From a checkpoint of a small mixture-of-experts model trained on Wikipedia: 128 SwiGLU neurons an expert, 640M tokens.
Below are experts of layer 3 (counted from 0) of a mixture-of-experts language model. Rows are named router (the router's row for the expert), gate (a neuron's input weights, with its number), up (a neuron's input weights, with its number) and show model dimensions 0-191. Each number is 128 + 24 x the weight over its row's rms, rounded and kept within 0 to 255. Numbers have three digits each.
After each expert's rows: a language model's description of what the expert responds to. This comes from a sample of Wikipedia text that the model never trained on.

# expert 25
router:115127078118097161153119129128169114130152125143160121069090133173124183123145102126122120146143161117122174146135135136143107142141117126128189127115128133066086099126150165143124123114150109106118155109130109135119136121139120081123118122121128138201169147112139143149103143100115084114084141120129133122116102106175136128142129150156114101122119111136108116091120121075132084139102114082191149154113111126128135129151075128151130113101130128140145105128124163138119170128126111157109124118152140123120160155092124120135100148126064145117134149124133151103177139070157158111
gate2:114092124109146130139125090088150142123122110178178142103153141166166149139138122091175138121118120091158123119081138125133132135170110122141109130147100135144141186114157173158133108127119143128145105131144121144148155106117104132128189103113141174118110127109149099108116073141134111137132176148141135078066136140105126113120136081081083139147138126108103115132122108131114133135120137095157123147114125153130100140198131151182172115108126102134122140109145139145083143163138128129145140142132141119132168109086155099111152126147155117097094117157133101108132163177128130125
up2:137139089132141143099100104149132102144149124123208189087167162141136125092116111094094157119115140116130159128100100079137163087155127138148160140143135109130163141164149151118142111121112152140116099138112121109154177126144060117144142127099087149108133094111130125089117078081088114104153151149116124115135109139108097159125121116104113080135133108096117121137134140128151103160088135123160147133110089143158132171140139183137141127113140143104111120143142160188121128139157129144105131113130099129164127126149131107142105109131172143123132113133136130065137145147111125112
gate3:137128113142112136164141124155127124107129092129123131105156124135097158139102164110118088115134114081147091118135140164155175134105164093099148150108154118091077158135110147140147118142107139126097131119123155114134116138101166117090139064137085161163151126118153075157122151124149113106150125120134087132140081121163132094127122155114123142117152113132147120102094134111194112137093145135140131200090127118123105110131150136131109132096146118124135099167111110120089133161146152154148158107200165152137157140136164164157129135126102160153143165144158099127126146113133117138
up3:145124120157127115166132098154151149103086105142134104115091156120108087092151116095124142115122147132138147104155152137144107157163059121121086131160140104089132131091213167102122120138138158183122132146128132176097169154119121174143097132143114184133134131169128120105143128134137140123116100106114133136178114119108114109153151136117107173131093150095132125145143145131119151161156094169063131128140140133189108114120125156157124097140141153098100134094144129101117120112135149111166098095123106146103131112145117129112131162116155146115134150096109113140124144139128118128
gate4:115143138108173178131115139139147096161151121151142147123185130143104132148150057163068110123105116120143141136154149140105098089142128145155114141115158098126168141108156130118141169093077110154086131111141140125094101139106109141102124135143153141127128100160177137176106127142162140188126144136111101135133143087095133131163123120130137113136150148147158096102093158095086171151154138107136139158108144137145098149091139135141103165100162138146104096104109116132137165132166112173164156148154152126151144138126122109130127140115122122130111165154141153090127141110160115124
up4:164117154102108128102102113149108131150083182124116099148078111099096107161119111139147165154154150170135123105131073133138156125104174114105161113143128171146118104127120145159118100142156133139080111140145092150160097102093120155121145120112126094071110102125086099161170081144134111138160122083180155112114139128096117101145142126098123153107114100105139171124159128153141118115106102125108135125117124151148135086122117148102185104122121127156143146158148148158119128128123142141130109149107125085108131126164125157077161115119122129120112089128173139138133137166120145118
gate5:138131125091117090123145116115149141117112075121134144147111119134151182180139118098091091123101163139098112128097107098143153135105115134128159159106118133148103127098125155127115127127141122116116108096129132157198107151129139093147095133136105080145092063128128136118166142135090151164124103152140125118122112135154110117165126141142131113148105097155166151125133169113129094163116123103164121116082096111137142100124136145137139156126134114122140107138149159153131180140115128176112148130116122078097132105121132118164109153108120112130115188137146129096165091140111101046
up5:106085118092119141142190134133099120066146148105160115130135133144130171146048129093128142115125098100136114109122139150121124104105162146139121159124130095116145155138085129134163149113120079126102173127116154119137109089147128125114117174115159106108131125143081082175145109122127207131088147145141133157117102129118130144124076128122131120077153139158126120119105166120127114073145124134141148139097143096149146120113156097112108100147103149123149102107104135098131092118121144123150120142122146125123104131110152166132129108163142114108159083178157128131149124147122139147
gate6:092119130116124115099151087154106126141099137147087084131117178142160107076082128144140130164099125171143136173117175123124153152102123133118105122143147127129132149108174129119120128121142065154108118132135107138138091127115094113130123093164116145085124099122146155116143121104124105099110201137137116157121160136107091122106089103143142166138135121130104149140127122122134076163092127133143119117146064111133115113091133151172133118138116095155125134065108112165124146094145146167128141123117127159125141122073114144143098146177132155131110093133119140126103105172118125118
up6:117112130147119197139108119095156130136128061125144145152134129109130148113138118143159136110110133144113092144134139124147103125113127100152092141097121129100119126100098138127143106118112164071129136134098163105181130119160157107166146134107121118155127135098134114109111128137150116122118148094147138126083107096142131097135183090124122105105134114139149110158121147108116156105130130110101137164115132097143123143131065183143075127158141116084138136123091103129139093104128131117091068068112147089149114111085133118107131112100134088106152158084131122145156187104104129120
Short inner pieces of personal names after an initial capital, such as H-itch-cock, J-im-my, H-en-ry, plus He/She pronouns.

# expert 62
router:092122127153093149137122187177092139072107141141116153117090182157150145141128137122143136141132140109131127155158143127143111159111095144131157148107155108107098135108135146127130101118103103075124163109119167154081076140108140091129124081124107150139156138132171089116137156158138115149162184098114147104146086108127119119124111137167114162160130168124126149154113138113123096129119113138150145161097144120146146116143106141124154145104167149144088124134125111143114172143163159154128121144117086159119143147080128140127132140158135130172155147115120144079165080126123120106
gate1:102081093093160116131097096124108140104129124112130115122078123164110128108115097124125125148126096146152139075129133097202109121093080117072163153146132185132147145133131161120157153134135144127116129123144119162102090121157100136099100138051127125073132153156147118094150165132122139144109154120081154147126128184148122110150091132136145129131140124152113112160121110140153137116076126119188106152098144137148135128144118152112170168149133153109137154109115125158108148186141107128090128136112133132126108150162133126121121132183145126122125118148130133121134107154119121134
up1:094092111092150106142101125121144132136181126094160130128129127129132100149177155119151132121109115161160099144139133111155133162136113107143180139159169153155136122107122148122165108099126141110085154143135126163108149138164058121139131180140125116093159169120121131115109169108152118109147121112138138145122129138155159144142109150152078140086121110160145140105158110146153091107107115128170083097131130131168110114121113166137144147070130144092141102124078122130119120115170114128141143120123127084079148163165118127111115151133129159136171134147108100108133068148126136104
gate2:115125128166104132105132178117111156135074118111134144138131131152153133180151125153121105141120132136125099100174110077122147136155144124089187116120168096109096147116136143131105128148099114134084139164088106145104111072101144113119149077122126151134111126096120128118153156143114166106177157104115129129143155128137145081171109153116146126151140102111119134168124149134122113139149119115101134115110150167120153130102086136148170127082126129086101152128121105150121150117148095112097103163116150158108106100120138143158068163142122097147140098138133089156071150122145121138
up2:119103130123126148128175121127088142104158125169114119114118126112089142118138131086110130080143138148135151116138124154110104132165129126156148142163126117152141127130090123086115158133144113130154135081128155115110135116118156133137096093102137127093138138148129132172065148137116093127121148173172139141120130118092107101152142119165133140139143155110123127157076126148128113169126116128145137168130125140121189124153152138081105142059116137135104114117190106114110164135103142112122144096155134160121099150111141101097068122153181117156102148154096128138118076091087139153
gate3:128125114061167143185155149148120119113107086136102086153130093150149085200123058147133155141121133136154159119091121111117129121073127107147117122099136117145112094116111093095148109098137104135104105150143124074140105133110092111095144139076136120154127112069131146130097118117128164133123131156065149128158143125125113157153142139102132163122126157139124085123114132120119121114153152136141150141127185121124112148096181159163126106116156126128120087114164148148128124138140120134159113119131119129136095131104144085122130145157109150134136135147135137115177126131104151105
up3:139135128157081096130098117108148109145156127128125113141141106107086134141133102116147108144128166098101103148112127148162140100129095131109093099167108094123146136102151118182131153171089138105109154092095107120133086105152134136118129153186142136128104134229141106112155156112125109093108116093154110082117135109155111115119094111150137143170129113129107101120131106121128126094184134170116135109168126111117140141105103121113095135135131115125186142128089126129110129168138117104123145129131115139121170105169113141141121110133119125172144124137141134124068109174158139163
gate4:139146127155138149140117129159131102120136122090101164121079090117136090128099200115124103140131119109143121169154138139070105143117140153118118103156148113138126144124146097132158112135131132161118092115121090117146126115170130154146122130137104142176115166115159145097163130127109116137096158094139095133088109107121108142146115161114079145168163147129120123096162116138113138087117127141141121141127129127133110091123158140102105209114117146135123129143132102103101135118147130130163140150165114125132125179074129161139123072158128120115152125097163168100099132162072096105
up4:124132086105169117110153145147124128156151091144103163137101113111152104118091147146122142159107102176141136080112114143111131097130120119148130138164082135124133112146110121151131156113133097102150093092074119160162143138138170121133121119134152129140165111156145159138112095104133142170137165116162113126139123115140099127109098152133185127158153121172124082079179126085100115157133126136098113122104097174126146141151117139124154172143133117126117175132149147144148122098116076080182163103150152128111170109135156124152119115132118133130132127109120097164083116144145156122
gate5:121116148110143114157126139086151127127138132140115178128176104122132127143116114104140184107167141119120085107141170135116129137130173116136113094147139193143145119116124102117131114084119154151110138076121164119150148116108152078109118092150162099139123145109089140107126111125112135104133179115150127150130114182103066090121141109109145162154120122157123118110131105145135140113129152151090145086143121140145132111152115142149134110167127122112116140112121124132140145164128113144143151181124127181108107128111155144117164117142124101094127050110157110099100142088090099078
up5:133125111129109121107155116126128143093136131136111145114137096142212185144167070127124117107103118090180102119121134126161112079148108130168134163135135159126137118160110112075108146105165143121127107129126120125140161106131121063134142093121135080192108123155113138156107125150123062172137146108122109082129096087115118117157138133135097146100124132123095127116130122138143109130142139161094105096099129112125128123097108103142119142150096143123113098129125171119140130129151107122169156146118089106115080111143110153146120114099111105160153106154119120110123166111101156138
Common first names like Michael, William, Mary, and word pieces in the middle of names and place names, such as ey in Leyton or o in Hugo.

# expert 26
router:131132103155132162114102109122123130121131125119154095123117138151144137145089129072159135125159167113094145158148095163111096151092111158122112128139114099136087096134176127129147132117130131162191121140137135130108133109097122124112068140110103119108159166124139138164106128098121158182185146102127149086123134130123133152077138143131105156119097129152164136132151076143088111139099083100120138132121127096151172129120078154173114140098114145137119088170103123125169118126136108130152098118133114124128162135119118108135123145122090160110127160080102122104140102080123128168
gate11:110142107176116122172132130113165143121169118126124121173115140134151117108129114147115115118157162159151123122155148139092117175154140102146113131109139123157131145130137151123127104162158153137161101092140183098085122104114133126154173152144119137172086121103115159156116150108155139125124177168126143086168136162136141140104130121135122184166135122096150113103183158128117174136042164129108162129117100153144136093129126118129123132116124133137103152157134098111092156137142135116142131125141126115175127138139175126118117142119134155153147121153140097123153064140111169140
up11:126110130106112123141140122147102152153113140151156132143114120141145100167163127160143100161143124088144163151114115083133129115125135132152166132160113126109125132155107115113158138100076115143083165152089107161159109136132132114126121101113124096092145137113118078105099114141098111116144048134148111159101130093106123142164127129130117125077134104137156123140049106113125100102168124157113134136168140109124133137136129137133154136097153130159171109128148138127154143141113088154138092120097143129084168149122128135143139136168142095117146119098098167091106173176155141082
gate12:149165142115084113137124131134115162153109155124138094133073132152100148089149150174131173065137122108134137122174095132143118172153153140131074135112101120149102089103126098123161141124164153120141157132129118158093090136115105107125161141112121131086132152105117154102106135117108156090165141149144119107149108127122144163125113110148143138101132147114106151107165132129174146077133128104147111163144125095158121130141123149138101109083135129122091071115159165156102113132144127130109107160157095128121136063129126157151150117120115130122127142127162119152124140072181144131
up12:122100144124157119134138099113148126138143120128110161178153152125114131195126086112125163124125138143127127103125120158091094149111066099143103128122126160110115151118127100124157073173124122122127165102137142114121154180138140141128104060147119138131099142166141109146171145159146122128136178102095088127099180108110093126104155121119116163129144136148126078146103117150170138117115112115145143119124130118117153118145152122123159151133161144098153128136096203132162167125122191100122156165135138143145105148128106137117117121091152129136119125107124174136103115133105106151
gate13:165126095138125117160145121128156156111106124135149136123110117100100122147137119124121183146146102135112101121149107139114168099164160114137118136126111153098115144174123114085148123094148052186116163152126150128137134136125126183137085114146144158123100142083116104162117121136156136137116141087159126117116044144073090113173120157116121119128131154128130093103112123129094128111107132138164118107112135171138144092116111126119158135126111098110114104112133184148117144095093132143129109123133187109166157131106132126119104124108142138149136169138145082092140149172120129118
up13:136124163103132149117122144134118114163125133121104145155109135151148144132139176149103061139094155143154131108092195072135173135105126119131158123124112096125133129123183173156111110154119175105108121116159110116119143133115114100154152114114127120085139129175127145117124164107111116123073105115122109119093155143153158111119123100154119145087153145115117134128126141148131143202128149102077133104119144115124078164136142145145127130136128138123127156169105110077144148153139113101140144125130118136127128110092101187106173115119117120095135113077137124144118153084122153167
gate14:130123148109142127098113114105091106092102129104170134126126073083115165107126125123141110158124104113145171123115111104166103117134116168110137149116147140155107133128144131115132135126119138108094153138109141155169152121163172107147081103156149114126148145151138116151117138168128104184151178112099125127103091132111164135102075131113137111170071167144163099151151110143077117105111101113124118096136093109119102122130114125124152124152114124150078113142128090117135132131116120122146135158121052151125129158130068149160084123102143102134168141127108126104129165133164118126
up14:131113111098130135187090131119059130153087115114090107077119108121131147088142126108103126133167127090154084131163177135065125128156134140111140100117108119117135130141153133131151113152126145134143142118129146128089157158153128133161125170137121126189123119146148094138112079131101091121113099067152123164124154130143156083098150114102104139117132132143121127116107108063132114121166176124103148131153151143109144138125132115123120107141141125095157123111123084116156102136111094123107134185120132163160139153121082124154167149164114123119119108107129128110096114142106133137
gate15:124136145122137126159103120108119092123106148138168135103095122136111172130144132110114112135091125096092151146171133140159140124124121103178085180132141121141170142172112066134133143149131112142129092105097155137111147094134128118123120134127136123118130128128144130170114199103129130120117101149131116153111167161148129099120111136153089116119120142144120120153110145144120096153182142109094133134140142107130131155173134086166122048122091078122155133144123164073172162168158161124136138142130136153125135156126163124127116132103111137122093133088128072093141151117101134137
up15:107148137122142043153073102123106106135128124128150124107099119122155155124140148125092128118131153108105152133104126119127120125199115107152066200148124119170121146113145073144182123130103099116129180118135127122145137096118116102124143108128169105121168160076154134167106156100094126130129092158139136140098137168141163125122099132123098118124152117125115136134124182154106108143146133109098114143137131086142106152151158118183143138137140123106122145110122147133151103127139154128118144144079134134135123102165172110174117105110111104138114169112115122111117141104129133146
Numbers, ordinals and quantifying adjectives after the, a or and, such as first, two, other, all, more, late, following.

# expert 42
router:088128115138132145113113131131086120135107131138168154113118109130164113125084138111118125109137142136123143143167136191105111146109124210129155113092145121111124119126147119158115106130133091147092127120102142185099131129111119095107092104141112106130108120160125153153129159146152126109109150114066131090114106151096095157091128130148116147096116105123140117099107106144099124135122117143164142111096138121140159142149088165119142151098117203149106126158113069153117167140171103179107092099151140148127142132120119137148144128150116168193151115143153134135128131152160137136
gate0:111130135158112122151130153165107117115097172145103117178117160149120143140108126133141114101073109105159100132157123108081141102104145144155157140082094112141143132151164147115127150139101127111104137127129169113107129121177102138125128119133145119094121160124108134133097100087126165140093096147084122159134092137129132132101128151100142135116143179118141122133083125152161150117145169144125127167078114109151196139156122147126134183110092143143111130114144161151126134125118083146144139129107112121130174123131120090107148160173148100168107135110145101166140118137125090065
up0:115110128138130108115201099119171140047150169117167117127134126101163130138129169118123109119108109112114122140132110156116128129102116116119109130133092116165144098136181168101109111110138144121115160077120140079105128159147133092133110155129116101132122110128137142158084118128124142121123112141120151134129091129100102179127123130156141124120139146136130159126118129096138080096146111183096142153128140126101107134116174145083129139119128127141073128131107127155153119131139139137134115123146121174137161069118121119163101147158139118090097077125101116163097109059153155106
gate1:127142117115127140140133161174135138143121060152141109125094165102158121119111140147166100153136150169140130139133105145083114165138079148165135145134129092135160102126157116152091167135160135153088148123116145123105113149091130129072127122126113098112122117158129177131096100156119143135156165088135113146130142141143149133135134160148148136090175128135174131083106096102160110152172160095089130136118125110121150117135096129147101091163154156078129116101111099111107124120114119140159104156141149125087123144134150140136106100123140151156103165111162115076106101155155141120
up1:130096134163125128141107150141124102124098140139171084166138131114100092085122126119106127138148152121091101161125136146121082148144191105108128136101147147134113141097106144183095112114124111133136131117123137085115163120107129155162136144159122152129115153115173115147139118121145118131120090109173165088133146108116147097129128096128143141100107150175092144151119134123118142136144073138160149139109136079138077106114102163113147115129167147137159138135133093132081111137140109096118127113179162141083134097137099153130176127101139146138157124116081119175165131122179154121
gate2:154159148133145128100085133132133164124139105147101117140143157166127091159093107134134133149151181136165128159125111107190049115146125085130149139120116127151114069119134110127133135131083090141076091104139097113128102148129105127114123117097105103168143100136131144123137149141065128100123147090147128182139124111136163133134108122135111141085149173107135149128130121140120115109134138145141135161132093132166158133150134133097098144113142096152113150132096147168137123133111150120099134122139145120120161135153088137111111109157157134183145140099145106081093129109152076106
up2:080149123086143128143135153163131090131123114127128122104107133123161169087140165109141166131131104140114116098110139116113169095166122123125108157151111109143175138139172140166134143123185136171161118140130153155128122107157142127153114076162125136097115126125136128120127122068132129080156127112128114122105123093137084092129142106070113147154128126131127126180130135116111136150141117101137099142119146142095153145124103121119154125171124114149105163124168094127122104128152148119119131125108168125159070107106187151161141105104120127088143097136114117128181109073118129085
gate3:154114112095117153149149143128115104120112128137157140095123103133128142121117092109075117145149144083108123145123125098174191075139110119096110097143164122141147162146133103084137111135148152150141102095125077160110135112118121121151070146111113133163095085126149122146162130133154128096117108142124118126119110142109130135136120151137110122118105118094153148144121129085139111098143112120092156063119081181143142104131091159122160114123128147104115136148129102170124122110137070193112126165131129148086139104123079093143125076133106129116159141107141138147143103150112154139
up3:132112111123089171122113129075097115166138115103174137155129112142170117102132137131112130132147125131135137167148129121167151092146140147113132130123135084135101133127148138119162116117158116147138104117109088119106115104132165130163089172162117098114075126104142119135173114117110123079122148131105133122157140102098181181143085128101107152098107086151168165109130113120120098133132111110122117094131066126129115113125070142093142127178128135116140140126128136118137124094143136134085134139105076096103075132128115126120084120155119146109118150160115133155151118125085188119
gate4:120102115105136103155133141111085095164115145107150141112094132083129113149108143138108121170168116122149134130118120155148148148116127156131148174164145096114107192144138105122141110099106161108129152140127132117123127109115122155096138095133128156131106095130171126128121120156131138130114088136127114142161154189107092112076117119145133149136137130132145141123096105182157096128120108096155166115125144115111146114114109165170196127139131089127147142155124094116141164177156140132140076117118121165088110149145142117161148146168125155146104142118130165139143059163161100115
up4:128136112147101146153169148197144154148185137122160140135131141152108136114118135113148097093112183151168130138118091122125089146133098118146092124126153176157151096162173129127130152137140121137133096129129099158147114123144132089105110135173116138115130127174158072082127122146100108158146163107122159124118128099117147142134105127127131135127081096093154113101132110059115126084092152116161125175105140145110119129149157123157122145103154148099112141093172120173090113106102095102103133130138121112111111126130135141081136108120130153133133133141138129149138182145132112158
Second pieces of compound words and names, such as -man, -town, -wide, -way, -en, -son, e.g. Sand-man, motor-way, nation-wide, Gold-en.

# expert 33
router:097097120159134140121101115143159102146127162124160108095089113157126132130150151108116131104160117173141136157137150165110116142129162138103153141137138127121106121122166129158142115097108141096121135123081140147121162116126103090113096142139120108124160126134144139163100162144107114153063158116084105085113105143086146147111168140163134119119089114110124127116110105091095129123144119134185109115114077102140168124154119145193154115098093159146109108147092137140137118125134122180128087119114141123122148141118126153134156130143084142171178145103169150118097086135138176115
gate0:173105112127148134121100150115157153150115149119085106146111154110117147150077117130096127116147125088126107138133136147160118125126116124095122103139140176168135174143124102111122106139090111144083114141150134137042097152117087111137143085145151075091133183134140137137154156136137132146089108103095146091130094158176152142148169142148138113119144137132125124120140098101169101085148134117169120139163116107157112110119112129151119125108087122130061175156110107141134124129126121108129114140116148130133119139119074113169121147120109151096100151118170134130118139145099152104
up0:101166144083102104120121148154105147197154118101127143177142135096103130146124117080154167152124127152154097116136113111155098114154130133144114146115082107057105121103143120138128138108142185171135158123111112080142128115167115137099144129129104138111169117159128090121162106118129096125089111153194105132163138099133098139130120124108109135165182127146122154081116128129106160152109126127118124136095146102123119106130092118160152136155140167086141150144113137140123120136165133149129117146131151121142102151109145124110120146141074142136136128174167148092149133109131097105
gate1:080145108115107141140147141168125139170182136165149153098153090142183154151128127076111123108139117140077092109113141157127061122168145161098146120152120113166162175073142098146125143100136118167121112134139148181123131156141077150133073096171146123118121167121114116110172169118144147151146149108084137156110140134105105143139127099145101130098063130096121120099128134132147127127115129109158113095125130133112143118126117162114140111127109123102134119120134135125098117179119110115136136144117130147094139139159129104118120116135127167162138106127114096132166140120111157117
up1:142092083108154142145134144126151127163128165136137135157129105146176082152137093151127126108151140141130130151102151117154146131134149117126136152154107151133139128118146113148130114126143104158136150142131080155094177131136146090155136159131136121140111152109129148131171129131136117150180136186131144072140109138128143156138097143189120131149117183108141124153161127108083151088110104190109167155100087156119123074154102109108132164169134125132061131146174118163122119151113153131142111131110115121103091138135140143108109152141143116139149098115154142128131106108101096172
gate2:153101150108103086113111117124147159134131113143131127107117160101093143138109118133130140115101135126140126146165125081112117088140126127205134109086126177138099113154102155123133137106137167117084135139071157123145135115140138159110122122151104116131192106142147116157147113140126130124128131155155120134144174121101118133140112131116143156077141114156168132136164138093088139136111114146113109157140079124109131087103139141163144153169110097167131133151101155135188137140156133175110147086105174119090133111127144129118128157160175122148104126112095124102189133145165122140
up2:126064127112104135144135120143154126138118118105103123138113211079097127127085085122102109119145180129134113171140125145082167107139123123125116107101135155141097117156091168123132145127148112122136146114117104102167149162065138123145125109149139128144170103125122138122131097158079158101096188121153121162138130131146103131125125123144145161092145122140144160127118129124103141148126111157103098119139122136165100137146153117108145079175136096152158112145094114149160134112193136115187150124116152113142119112096132106124136114099159113156096098113092114111122121118135124145
gate3:089102148114107167129155093114112161159100097178136136104153149114145148147158140122096109158102136054176124089138117075136133136102145097110140138091115115098155095146123107136129119150158155140087162150107112100116130156129101145103134142117119130150147119133114134123068132144126160092128108137079129115093144167142140122131106145109150150152110112133095111105147130123090140169136096098113146148105113116147126148078174126128073154122153117110129108140124106147168099134086127148102160129142086138097132139158109140138123165143148123138136089134163153099075111127108143133
up3:146121108140155147129151148121121129079107148122113108132116159105150139089120116100153157122131160147102130126110138114102117135125138100129133123122159141122137146139107156084161093127128120157112130138099129125118111126118154137042136135122111142127196124132135094145148117128144093120148084125100130174151158118134092076110113101123126107144115128155109153145122180144142089151164115157165153103148103149114117088132101144171150095154106108131179121134118106151155091102091161124108150098120140113158143095086072095142113125111119158128126129111129089148185114112164111074
gate4:132150089126144098098102113123122110121118145150138110098108095162096125125161128139109135136132163114154118145120177096146128102136135134104105134144113162139175142123138136192127124120105152123080157135166124139106115164132141113117127079127153138136123129110153129162159124122111097125078102149135126148132145154165131126135133117137187128144185133122152123101123098142127146160120151098140108125124121092141119154133104115081174093106108131138134140126071114141181148136188136124106133120133153123125126104090105035117137160139139128142144134052151133134164123135100148090
up4:155129139133124161117140125153151115095113112150143121099168115161118157129129143119120122139152135096127133128139136149152141110112092173070132131133133157119144129122158118140148173184097139126061142132151169102138166133142115113155138111126117116151101154165125109161135137109112112106137127100143123085123131199134147128099090140125160157139142097108167180109113057147147152139156135118106103131145094087116109138122113113105117117135114131119152162102122119105124137141140147116179165157116099116104131134139103057077136152119104094127134131093104143124108128126114171067
Word-ending pieces, chiefly on, also ton, or, an, closing names and words: Devon, serotonin, Yegorov, Jon, Ann.

# expert 12
router:096141104148108165112136123104144136093144112125155138076127118129111189104112114089131127145143147112082167147141190149122113152104169140137144117103141129113088091129135181193154093140121086123150154145108159154115109122149146058139129096132131122144170143100155095135144165109115099137085133133135174154111110123117131110130128144149121119129127129142117104145081111088111110163116146116171162153104134127146132148132072148164144140077114126135160112128120163125175144116146156134095121134145149120116138106110132130127113150127102133131134153079087150101140105109145156138
gate1:130120126131120123079145151103164118133131160095144086143129136147144132132126125125147168154154121084153140119082143177119098138149093124139132061133190142120117130112185074139096100111146120154119129161132127106124140101120070103125113121112151158122131137142093131109104144132131162146120134111089142123126114111109122165110164077146129123141126127142084133133098161114097131119126090124135096126115137123127113113110121130133097129130135109109127129132178109129132134131092154095063208132126121140133146188152088105115108144158140065117132133170171120127165150117128121126
up1:096084117140143160110141151061113128122166159152128129152161174143127149124093158124105091146111121086127131127125079078132137112115101105118128139149151146147145130106143130142160138110126099082108135139121140125196148085114136120108131139121106111117138128130095116142109147125146176125130130163135160130158142166095120155176165086147125154132178158119092135138122112119123094134137100116175095086111138133109083173104128113127090138132094105128127112142140141153132138146102164154104094169108162128119140164165150078108100095109132143111136110150173136148159114133139133120
gate2:137164108113126165116077106112081147085095133121101130136095088134124172136127128137137135132133146152119128166146149132169071127144106111159101110126137088087135152145148134157095122183110133109129136086097107159137102139122122077152112092128170084142120118095142088154131145119135116111099087164116128127139139158084122180107095138089103130098113150102132142155084134119114147143096160095135114105142151124117112149112124142128156145138141134098123138123128132132169147176140120122093117175124098139135107147119136137109100099110126106097151142160100116125185079153107126097
up2:130101128120151120132156126140153101129164131153125128144164167099142123156159110129137100130128149118128144087110152119109157132098169129067123142139113140134114123096106121144162137101115125107160111151134138144098101128160146156098150165112118124131144116157094149148091109148115132148148150098132125144123116124143177120121142147185174124129143115161140102095192110144119120138118070149125111124118149155120144125139105091169102095119164101139133114112131167095107112086131161131154141072126156106112152112154136115141163169192170198151137118093118133127105160106150109161
gate3:165133094113104107112097097101118100087122082133140113123154094125105147123109118103160120138107156102089138149078131138126126105161124183108172121119122096091109158121112149145122158133146130146162075123139116112160138104128121145163125183118115149131143108059126114159139092107181131122139114128146138101133111131129127147163169121158138087097110186143147128131100131090117132125114143133135125177101103103133138166175109142118121187144104109143122140121119116141135108113115158120144186113125158092140125095117104125107072119137128104128144139149108153153146098145130173107
up3:118126107086183136139133142107122128123165160134142132185162159095157106093139123149168134139119095137157125096146133134137102136114096173116130146110153096114131149099128118110155086118108090089125146133169107147142130135137119149105133086102131119136135133174128162132089130144139143122085144151089152143114082132133127126128087164142151104142108120099151170164154134138148117154129125123087151115148136146096105095133153087109115081078131150081147138131127133129150084102188057127137142116131119136144108197164149140145153128131160140130136118104133126117106140127128086137
gate4:134096128142117139146155096138136165144120130125145093103155113120110125146137131144158137149131128146138113168141140126172146107118136131128100128136122102122110114113156117144159095148157205132119130143150094107111108162151127151192150102086120141136139127197107133122118139088167129098124181110140068138155111112124110136161157137149093121123105141144119154071132085146112124170148097137119120154103123106126137199113105126166141178116132150093094160120100129162128126127128148140152136157116136086161144158151121152140145110127127109079141107136123105151119118085131137072
up4:115122070133117142099107140149150175128155151106082125152102107078117156108134136132137134111140176109094109136127105108141108145115125122137131142137122152190126129142146130116165159115152132145140143083086086127154155152155128143174111105141128136131102121160141147124086119139114145146122146126121131152099081104142107151141140122133111191121176103158124139161108122109102192112096147161177126136176109119125107144156128064129149062129125120103097164181125133126119105142148115108125123143116116136130162113152130151150131108139117174117114123164110134158134114094085133115
gate5:123118119083131146135117134100199123093116137118142116127161132136129133121121117099127135202108129105124151155141102156146100123157120134082137130122117142119110179153129131142162091131130136129163169134098138147124125118135065123166136107135155128165136165130124065113116129172174140154101102108141162149125131120117119087128110134130130120122126123128113148139158139124168142128134127138136168174134093136149098132142157099100141141128157109162153163106147165180175126113098113147108162082109158130141091164165148163121113102124090135118115121100099177155145130128134149181
up5:127141139151137102093101105144075110152182159121138112164127124073140080146145125158159129090141086168150126097151161140139135143114163166119135137144135161129150127077105131121123189150110099122100076144196132127148160146106123150129101101133104130110118107122131161108131122103104150114154091154112089112163149134146125136138122118134113130109092097120119162113137082138082125168133155144119104115098152131127118134112099152138126133099152166139114124152130124072105163124131141161145114135167179124120164105125136135126100163093133117143128110159153080133134130126131084115
Middle word pieces with b, m or nasal clusters right after a first letter, such as ab, amb, ick, ood, ump, as in G-ood, G-ump, P-add-le.